Experts of a small language model.
Size: 11 layers, width 192, vocabulary 16384, 44.3M parameters.
Experts: 40 experts in each of 11 layers, 160 SwiGLU neurons an expert, a softmax router.
Below are experts of layer 3 (counted from 0) of a mixture-of-experts language model. Rows are named router (the router's row for the expert), down (a neuron's output weights, with its number) and show model dimensions 0-191. Each number is 500 + 50 x the weight over its row's rms, rounded and kept within 0 to 999. Numbers have three digits each.
Before each expert's rows: a language model's description of what the expert responds to. This comes from a sample of Wikipedia text that the model never trained on.

# expert 23
It responds to: Raw byte pieces of Chinese, Japanese, Thai and other non-Latin scripts, mostly in parenthesized native titles and names, plus scattered digits.
router:446441468428460561439464462538571564554523448466464509557453474453562539565436532569550492485475451501496549435578535466415548441449535536560449458560438502528531426440523420477472449562463457441451521571462474518429497478462440551458547473511524540507442550483554555565522515509554444429456441559581574469564429447545492445536549447426523434452571551572481478436430454580500429483483447557570432573480430445469567472435501538508445545540509428446443436453543548518435432551452442477511546456447420453440515524437529569516440530492500423543472565557444450505451559445573431425
down0:452499568439424467531527452588386485492492508423416493450469449609505597484467448585544473572497516536572488435427468589472429532571574469487540497478518501476486377498440472506539443578423533560517408469502463569461447553413459555491471531511531545536485518492502452431484513495581600512451569521463475548547530502522523502442407463472441519478408553498472457421516501604460453566530524464555540543501474454502433486522505606470503566512457466425516450584476405478549510560416479459526454517484507547501529431426575563466510545522487569565498449597583478511480523508600518452
down1:445555560523484520488472368540614430504516481571512516460584512465515544464461508508491453522521532550541522466433365580500496456419499553454573484456469536615549538520529556520483525516561615498497421475528482464524541472538494563468531526542566490436532490525425408546477472489566463502536553534416411499554452516587537487446540445478506399472496551523444550521613502564522562493544483550471467426533381445490439485478447587581491539490486449471599572478493503494518508395455494441542430578548558509489435511592494448518544483527513483543636555529523451465499484472521463409
down2:546497426482444600463454535465566509566503432457433478468494547472447469451642511508445455449454485463516429549466573501499425509562646541523501501520511454464454445553514424492552595559523529505401573414452534505437582451464544471538464539417486520539509477472504541450465528430533523473549468511488466429516520470611477514505414597422530433436475522539496496554497546534449565517477425484519487435485526442535438533458561451527523505546555475487483446523528493412493500551572519435456579522504509504465511475500468517585594462569657426545556544545466447440503604522452428562
down3:516555561449506384503440522501402473623453498514626527490424471491461503466536483457588509638499468463475445459478502473598518569478492591477505510554461474554529456499507530435508526414566464425460439499537485442394467508435517532564514517471522424462490500532505519513519495489436493430525494464498455466565458421499444480519591493483526509553596485570445455466540519450475553479507467600474464458479567527569498552503443486588354597493479499459453619507512486559432498484526447530412443560534495472434458498503512583525491352536475472570509527466571548570472576522476474533
down4:447591520470444539504429433516500422474500522459504551548518516473523482522515401500501507542454524539535451476514504577490516435531546487527401450456445432521462527451422452479443563454546437421522533472485474415492430545546469576532501471483529412559476465513515490502534523528550402576488547601562500424466457548506622629574479497550456541472454458526410454441443443510509495445500401553574488533577475530466525441428590544559508488476544522412482506437481544462499451529490552496485502503542486592522513539439491607443405615480481578464568541620398482453463507485570444484
down5:406528524461571483465408508458591508438440475493459440440440420574566442502375452521599539446445588457468485483486492548509534503543417511437479473495510418467483519580447506506511503488479442542460573492480561490601568529433501537537554461522418462410531562568537458513466558563614469543426492558405490562534562495545473534525538483457469459577482476551470524460438506477439534551506514496499495478467546528483467401424529488428486527548545597468555473552452454558520509426509434465506483568447575547512436567512560527552576497527468563522472404471478487612475550551380554472
down6:468463512470559477534557416519520405577547475547500451457589451462587475501527474506504522529466534545466545487529495550476465364487531486512537530499439385484559495509511512532463487400559543537514459534544383545476565486514445465577528522547480395467482647442512579498497456505506468466520400487441463465524574449593475520623468540521532458542584513483571544409504619508484427431533398526511527488503539471532450547470473593446463512481544549561478560459551534499474498462477444537562493359500459464435456505555586459515566526553461557516471472485462407506582519478484534428
down7:556482561518516531436476494554465549545544442508482536498499499533446511560552560487492505405537529559465473470558479544621503539448544471523506502492416492523486423430503498474574546547453460517533551473637422517505508599508536541465502510495531510567480480450431628324494518464567508454495506524420562480598547553577465430558531474432451563511451559442503494532509541528490580501554430577543471460537404558459504524451474493542561522516416490556499509504480486446470416482488545483530521375507532421489501543484531472491457419648474516444576573455483410525493562385470474516
down8:465539393540578501498559540502346482532468454637473453584477549505510459483477504578521606477597445514533478481455401487480532498482427542405541538447491470427489555468528386404498518487517588531472413492506558541487511476465555413558505452467555465497455551509509442523512505496537445471507464618522457602553565492538476446559496510441491541405464498533441419538472497606579536463491554532419528562517479496492525445525627527432453545462457564499466544530514470484473539522429592478552516508570586449505503507519557481437521461426541507468475473563565465489513501406520557486
down9:517482583480497479475564404461484581494485585579523542503503430496536489426513484486510490445495488573452501508527473573535446464547475552467577428447549547465407463545548544536526465434529444470467511460466411455503577482437512528441489475504439498547384546537572571499524612441528475495528464555557487575595518453545562450504484475539447529467574421515439494504479500523432567485474444523507423332571451464440541443476536414531565499475504598519531601466468490515426470526444528497554481480384349419534517492524514514545467561525475553532460531590455442491434566522506455529
down10:540503554520510472546545550551375576508498475485503498585529580487510501533475479484591476424425364543483435510492540557425444515507529388497501366532500386523512453507554506408447459450494532568495487487458535469464479438466516490563535588540557416515599483445476558482496432509479469479599532496587551523482479456453555462455502523419497530466564429438546510479515455459505522348520483564518494445529484580451518524493529442539506515534490478553439456463448460555494568443624491469480551408463440527466523451539493511444502580446500490489515437553440586465563472519568493377
down11:565532445462500433494437394444515499550556487501400510460535610523541565491440543439596510451512498531499494526510560526476557472495517502480490504511452501421606521449522464589479430464502611566520558481530529583550520488506471477472489438452544525477498449430539499573533521457432557530578558536540555607454518540459472556458543476399554541420472432508462524510531548484433514549492590495524587444497518468518499435489487446450526549473444494459542541614459507434486457440567493521540504531525501582612501540537416527437510371529511513560533464445543541400575482526600593607
down12:464548533516534485501512558545544503543403436441527520624468541501479507570472444507503542560474498465539444474466451484464467471435493541461565520520486557506516536570488497571523554504584426392506555500530525505441445494414458403478517388443487481543592496506500395521477507499529541465421529543461408478527593461334478615548501563523563366410527589380417491512473494480580436562504446555509522422579481471517536419505526458506526503493495474533470479563565474502492485489510461477506542554416475472515515589451556499545525516539505499452563532542410497527607558568499500546
down13:562434565439578649485478536528562518494514472421497520462465553601492554579503506496512505489551525516480488549457472427462522457450529504470419497472551576538570454575588435471522484475516545536505490526463495510424545438537473526399467540491512483532489533458556473510472533457554531522513480457472573531454518476556455439552513573604470560457440503472519437447460526503565484533560483415426466413558453490404569507573599427453537544522643500513519531538608498551515455602548597489459376549457465521583496522428531550474501414483458532527488583514478409513535489474571435534
down14:525469545506432476534513448487504507608488505468459501442473486509466536564468527597507518519462537361501449507419513520513536512594538529559497428512403543517446532417435509467487486534561457456483582525553519468532558450516560536503441480544496481502468484465445528476419422613428504488510498425486550494534483483491465473481538468575555427548495566458499466494499502461456491542419506545532481570587532552499468531532584452471476516574530492478556543558455488548480567467576413450470578522542513501649514517607611484416657619472475463473461413493656543469479524496526490453